config.toml
num_hidden_layers = 13
hidden_size = 128
n_experts = 96
experts_per_token = 8
d_expert = 32
d_shared_expert = 0
hidden_act = "tanh_gelu"
moe_layers = [1, 2, 3, 4, 5, 6, 7, 8, 9, 10, 11, 12]
router_score = "softmax"
normalize_top_k = true
routed_scale = 2.5
balance_loss = 0.000518
balance_bias = true
router_bias = true
n_groups = 8
groups_per_token = 2
init_std_router = 0.0368
lr_router = 0.00279
vocab_size = 16384
norm = "layernorm"
norm_eps = 1e-05
tie_word_embeddings = false
optimizer = "muon_variant"
learning_rate = 0.013
beta1 = 0.95
batch_tokens = [131072, 262144, 524288, 1048576]
max_seq_len = 512
train_tokens = 600000000
max_steps = 3575
dataset = "wikipedia_en"
Below are experts of layer 9 (counted from 0) of a mixture-of-experts language model. Rows are named router (the router's row for the expert), down (a neuron's output weights, with its number) and show model dimensions 0-127. Each number is 50 + 10 x the weight over its row's rms, rounded and kept within 0 to 99.
Before each expert's rows: "comes before" lists some tokens at least twice as common just after its tokens as in all text. This comes from a sample of Wikipedia text that the model never trained on. Tokens count by the router's weight.

# expert 52
comes before: "20", "0", "1", "19", " |\n", "2"
router:50 60 34 38 70 67 48 56 47 60 38 46 64 39 61 36 48 49 55 49 54 66 51 49 45 52 65 63 67 55 46 60 36 52 54 43 44 47 55 54 51 52 53 32 40 48 57 48 71 55 54 55 35 61 53 44 51 22 37 62 40 73 40 60 46 66 62 47 60 41 49 52 41 55 41 60 27 37 56 56 39 39 70 40 52 63 59 48 61 42 59 47 43 44 51 54 61 42 53 49 54 49 36 49 52 67 52 58 54 33 49 54 55 40 42 58 59 43 34 52 55 61 56 44 32 70 38 57
down4:42 33 39 48 62 51 66 39 67 38 48 48 56 44 60 40 39 49 42 42 50 36 40 37 69 63 47 63 54 55 63 57 46 51 44 25 42 61 46 50 55 31 59 58 55 38 58 47 45 45 76 52 43 49 38 61 45 38 40 72 73 68 50 71 57 46 43 39 60 56 48 50 50 51 38 51 65 42 62 59 48 45 34 67 49 47 51 49 43 45 44 54 48 42 59 48 54 70 41 64 52 48 32 55 41 44 51 55 34 65 55 52 56 51 55 40 72 41 46 43 48 45 43 44 48 57 47 39

# expert 72
comes before: " was", " is", " be", " had", " has", " have"
router:30 53 57 48 53 52 50 45 51 37 50 49 48 62 32 41 57 49 62 39 34 51 42 68 60 59 47 41 38 50 40 51 62 42 54 65 58 41 57 62 49 34 47 45 65 60 53 46 58 48 67 44 45 59 39 29 51 52 37 51 45 40 51 45 61 34 50 65 42 58 72 51 39 59 54 60 53 64 45 36 41 44 41 54 46 50 54 61 30 48 57 46 52 39 48 51 47 46 46 33 64 48 60 60 54 59 47 31 54 70 60 46 46 41 39 35 39 49 60 52 55 61 51 20 65 31 49 32
down4:37 44 48 41 45 39 43 48 61 42 42 42 66 44 61 52 38 56 59 65 49 35 55 52 55 35 44 38 54 53 51 44 56 59 45 49 40 43 59 58 48 52 51 43 55 63 55 48 69 52 36 40 43 48 56 59 51 52 43 47 30 43 33 50 62 52 43 52 53 50 62 62 66 69 29 66 47 53 37 50 57 38 57 47 53 49 62 46 64 77 45 48 51 34 52 50 78 52 44 56 36 43 51 66 69 52 44 47 52 54 49 46 35 56 29 79 45 50 37 63 50 43 51 44 35 37 63 53

# expert 68
comes before: " |", " |\n", ";", "–", "%", " |\n\n"
router:54 41 59 46 45 48 56 55 38 54 57 48 46 47 46 41 44 57 49 37 36 55 71 54 68 58 55 48 62 56 70 46 64 40 48 53 32 41 43 41 55 57 38 62 52 70 34 53 88 51 37 57 56 37 38 59 66 42 48 65 55 49 49 49 52 47 49 39 39 63 56 53 50 66 47 58 47 44 50 37 58 42 54 51 58 36 54 38 55 46 49 39 53 53 79 48 47 44 50 54 56 33 62 57 67 60 45 56 47 33 58 51 57 45 65 33 44 47 34 37 58 33 35 42 47 39 50 46
down0:62 64 42 45 49 53 47 52 43 71 70 51 50 33 44 34 50 52 51 63 43 44 47 54 51 54 60 46 53 51 63 24 48 64 50 64 62 45 63 45 53 38 43 52 46 60 64 38 48 60 68 34 51 61 52 62 51 52 44 34 47 47 57 42 56 54 41 73 51 34 37 42 56 70 54 47 43 46 42 55 46 38 54 43 51 42 25 48 33 42 44 53 44 68 50 58 51 25 52 53 48 58 44 33 64 49 55 48 56 50 51 55 62 56 52 46 57 44 33 56 42 70 61 52 35 38 71 47

# expert 67
comes before: " of", "\n", "\n\n", " in", " and", " ("
router:55 57 61 64 71 57 56 41 34 68 49 55 45 52 42 42 56 53 52 57 48 52 45 42 43 39 47 38 59 49 30 50 67 50 53 39 28 50 42 44 32 28 47 73 44 30 46 53 52 48 50 44 41 52 46 38 54 47 68 57 59 51 48 49 39 54 58 51 49 44 53 58 24 70 68 40 54 55 42 50 69 42 56 61 60 46 41 43 68 36 55 51 38 52 53 45 67 57 60 41 71 50 52 65 43 55 48 55 30 51 65 41 54 48 63 49 45 41 52 37 40 44 46 68 54 49 53 50
down0:42 55 59 36 50 57 45 54 54 44 47 42 36 50 48 50 40 55 53 54 52 39 43 49 32 38 48 65 39 53 48 66 39 48 59 40 36 62 51 50 38 49 36 55 58 38 57 54 64 44 27 45 36 37 50 59 42 68 55 39 40 58 49 53 42 63 46 45 50 56 64 42 45 45 72 57 68 58 49 52 43 47 55 55 60 53 49 39 43 49 55 44 58 49 46 62 53 61 67 43 56 66 39 56 48 68 44 54 27 55 40 41 59 38 59 65 44 38 87 57 64 40 34 51 43 47 50 70

# expert 55
comes before: "19", "20", "18", "1", "2", "3"
router:52 54 40 50 39 60 51 48 37 45 44 48 46 43 55 41 46 36 41 31 50 47 52 30 46 52 59 48 49 49 42 64 37 48 54 58 64 53 56 48 46 62 48 31 41 52 46 49 68 42 61 62 32 60 43 48 61 33 62 43 40 71 45 52 59 52 54 67 51 43 38 30 39 44 32 55 37 44 46 55 38 51 64 38 41 42 53 63 80 55 51 42 41 60 33 49 47 41 45 50 49 67 29 40 59 58 46 62 64 42 50 53 48 56 35 41 71 40 42 45 55 59 60 58 45 71 47 47
down0:60 55 62 44 36 48 43 59 43 45 56 56 29 52 57 46 32 54 47 39 44 59 48 56 43 36 61 49 44 45 56 53 41 70 65 55 36 57 33 52 65 24 63 48 43 50 49 68 63 42 49 53 64 53 46 69 33 55 60 37 43 31 40 40 49 54 50 58 51 43 58 59 30 56 51 36 59 71 39 43 50 58 54 44 55 54 55 51 45 40 36 32 57 54 50 52 46 53 58 57 57 58 56 55 52 59 59 45 53 66 57 34 55 38 39 58 32 38 58 49 56 47 56 49 67 75 41 40

# expert 58
comes before: " the", " a", " he", " it", " his", " they"
router:50 64 47 45 33 51 62 49 42 43 45 41 34 59 53 44 59 37 47 32 51 43 53 31 48 59 40 53 46 34 59 28 42 39 40 68 57 52 50 59 44 38 60 45 71 57 49 64 37 36 54 61 44 59 50 57 35 63 46 55 49 46 62 47 57 55 44 50 51 43 64 55 31 50 52 41 36 68 64 39 53 56 41 50 58 70 38 54 56 48 45 59 67 44 62 71 48 36 45 33 55 53 44 64 58 47 51 39 39 37 49 46 52 46 47 35 51 60 58 59 59 71 45 57 54 39 65 70
down4:37 46 55 60 40 48 47 48 31 53 52 61 59 52 57 37 51 72 43 53 49 55 43 36 47 56 59 47 59 45 52 41 51 72 60 37 44 59 47 48 48 23 46 60 35 50 44 39 51 52 46 51 41 46 36 50 61 40 51 44 58 49 52 42 57 45 46 51 47 41 41 57 39 63 37 63 44 45 50 44 47 57 53 63 46 58 31 62 45 49 56 70 46 54 70 45 28 41 49 52 52 77 41 50 53 53 61 52 45 42 43 55 44 54 63 54 55 53 97 43 57 54 60 58 47 54 44 31

# expert 85
comes before: " of", " to", ",", ".", " in", " and"
router:58 71 48 35 60 68 69 48 56 48 46 42 43 71 47 41 41 64 44 51 50 60 55 37 35 55 58 36 65 60 42 69 65 71 48 54 58 53 60 40 59 22 46 39 47 59 54 42 57 50 56 54 42 48 53 57 52 57 53 52 63 34 53 49 40 51 39 56 47 57 41 67 43 62 56 53 37 35 52 34 45 37 66 45 60 52 49 44 55 43 45 35 49 42 60 63 42 36 54 37 48 50 40 61 31 55 45 50 40 57 30 56 49 38 53 52 57 59 45 45 66 33 39 54 57 61 60 40
down0:44 57 67 65 47 56 53 51 56 56 51 38 56 64 60 29 59 36 56 20 45 61 44 46 48 48 49 46 39 47 47 45 42 63 59 51 35 56 36 37 40 56 44 49 51 51 56 58 56 54 33 41 68 52 57 47 47 50 56 41 47 45 58 54 47 75 52 63 49 50 71 62 41 27 59 56 54 52 37 59 53 53 52 43 35 60 54 46 35 64 54 51 64 51 45 47 46 66 49 44 42 45 49 33 50 41 39 37 44 71 36 37 38 64 47 71 46 54 45 66 73 48 45 39 42 55 56 52

# expert 6
comes before: " ", " and", "00", " but", " which", " he"
router:24 52 39 35 57 65 40 45 42 70 49 57 49 56 59 40 65 54 45 32 49 31 29 61 54 50 55 45 40 39 50 55 49 62 54 55 59 45 29 54 44 39 55 57 63 46 72 47 51 40 48 55 58 65 52 51 50 48 40 70 47 46 55 34 55 54 68 45 29 36 38 59 39 61 43 39 47 58 48 47 58 56 47 35 48 46 65 42 45 48 44 39 56 57 42 46 53 58 59 49 44 46 59 65 64 50 56 59 70 27 56 40 44 66 59 51 50 50 54 47 45 53 71 56 57 57 38 62
down4:47 71 38 59 52 52 41 49 40 59 53 49 51 50 57 54 53 56 32 44 56 53 54 20 38 42 38 61 48 38 37 50 38 38 42 51 59 52 52 39 58 27 44 64 61 50 52 54 65 66 62 52 43 56 49 38 31 47 56 50 57 39 60 50 39 56 50 68 48 45 47 73 48 50 44 58 59 60 55 38 27 44 68 50 33 45 60 62 50 57 48 36 45 56 54 55 58 49 72 35 55 31 41 61 66 58 62 64 51 43 48 56 38 43 54 45 35 41 42 58 50 56 54 58 49 37 52 40

# expert 60
comes before: " ", ":", " of", " |", " |\n", "\n"
router:57 46 48 57 52 45 67 65 54 56 43 51 55 65 48 47 54 39 32 50 36 50 47 35 47 43 46 50 50 55 52 60 60 52 51 47 43 35 57 45 63 47 66 57 41 71 42 40 55 49 47 58 31 50 41 34 42 30 29 34 59 49 37 52 42 46 39 50 50 54 58 38 58 60 73 42 37 51 54 46 49 50 48 68 60 33 43 56 73 52 71 34 67 43 59 56 30 48 45 47 71 36 43 67 43 54 46 49 48 50 64 61 40 47 52 46 52 57 43 50 48 35 62 65 52 35 55 54
down0:50 38 45 49 47 35 43 43 43 54 47 63 52 37 40 37 66 46 54 48 49 61 51 69 37 38 56 29 59 49 63 58 44 64 33 47 45 57 52 46 53 36 38 50 44 45 54 60 45 55 54 62 37 51 50 42 57 46 62 47 48 49 53 34 68 40 49 49 67 64 53 47 49 45 67 40 30 54 75 49 65 43 42 43 48 50 41 60 69 56 55 59 53 43 51 54 52 43 43 52 62 45 55 50 55 45 67 49 39 63 55 51 26 44 53 43 43 48 77 51 68 57 16 46 62 52 47 51

# expert 95
comes before: " of", ",", ".", " and", " in", ".\n\n"
router:53 50 33 53 48 64 62 59 57 57 40 43 45 74 35 56 38 50 44 51 45 53 41 44 50 57 41 39 53 42 52 73 55 51 41 76 54 43 48 36 73 31 55 40 57 66 44 42 40 61 61 56 46 47 46 39 63 55 53 63 55 47 51 58 43 30 58 52 59 52 35 63 52 46 55 60 41 41 56 41 77 45 54 58 54 54 64 54 53 48 39 50 54 67 56 51 55 40 55 43 65 54 54 47 58 66 59 50 51 69 46 44 52 40 47 39 51 49 65 35 51 29 37 52 43 32 64 36
down0:63 49 53 50 51 42 42 38 57 37 40 50 68 30 49 45 69 44 54 46 57 56 51 42 55 62 43 43 50 54 45 49 23 46 57 59 40 48 58 44 65 45 39 62 40 48 45 43 51 39 55 46 60 69 53 46 43 55 53 58 54 53 67 43 53 58 48 76 63 51 41 44 52 51 39 48 58 60 46 47 50 51 35 57 54 51 46 42 61 60 28 39 42 31 39 56 57 37 59 54 55 44 66 47 31 50 35 30 55 69 54 43 67 56 37 54 68 55 62 73 36 53 36 60 39 55 36 52

# expert 64
comes before: ":", " of", "\n", " in", " information", "\n\n"
router:64 65 51 44 56 52 64 67 43 44 49 49 46 62 54 45 63 53 29 46 55 57 36 31 49 40 52 32 47 46 46 56 58 60 37 43 43 44 63 57 43 39 60 62 44 37 49 47 50 58 58 34 34 46 49 52 45 43 49 54 69 37 41 54 22 50 62 54 63 35 46 57 51 64 65 54 40 47 59 64 48 63 43 75 53 49 69 54 52 51 46 42 53 53 68 57 47 40 62 42 68 49 40 48 52 31 49 50 50 56 58 54 40 64 59 49 38 38 48 53 46 39 65 66 59 26 52 55
down4:66 52 63 57 76 43 56 52 45 46 52 61 42 43 62 49 47 61 48 51 43 45 52 61 50 50 40 49 55 44 33 51 31 47 53 38 68 35 55 53 59 38 44 43 42 61 45 44 64 38 66 34 72 50 46 54 44 51 61 44 64 54 58 53 52 63 40 33 47 78 44 56 53 40 46 53 36 51 42 64 57 49 53 53 68 58 49 62 50 53 52 49 51 52 56 46 35 57 50 33 41 67 61 51 44 62 39 49 41 59 51 43 23 35 55 43 32 47 47 65 31 47 34 57 44 47 36 59

# expert 79
comes before: " to", " that", " the", " not", " a", " his"
router:53 28 55 44 48 56 52 55 38 63 50 57 43 56 61 70 40 48 47 46 50 49 27 31 57 48 45 41 52 56 70 41 50 44 58 78 60 45 33 56 57 43 37 64 82 35 45 58 45 65 54 55 58 44 57 53 52 49 47 58 40 43 51 54 54 48 38 46 50 57 63 37 40 24 64 57 47 54 44 47 46 35 52 38 67 62 39 56 42 39 62 45 43 42 54 67 53 45 35 31 48 51 54 34 42 56 50 36 48 44 44 57 58 55 47 49 72 45 47 46 56 52 53 62 48 37 48 50
down4:51 44 63 49 51 58 43 57 51 57 50 56 50 51 51 41 54 44 43 49 61 44 62 49 44 59 53 53 30 60 48 56 33 43 53 54 26 31 46 31 30 48 52 36 42 45 61 52 52 17 34 57 59 38 58 53 52 58 53 61 63 50 68 52 41 43 61 65 44 55 40 62 63 63 52 48 46 66 50 56 30 54 61 32 41 34 43 46 60 58 53 62 56 54 42 43 55 48 47 47 52 64 49 65 62 62 46 62 45 28 66 55 61 45 62 40 33 57 51 47 33 55 61 52 48 44 37 58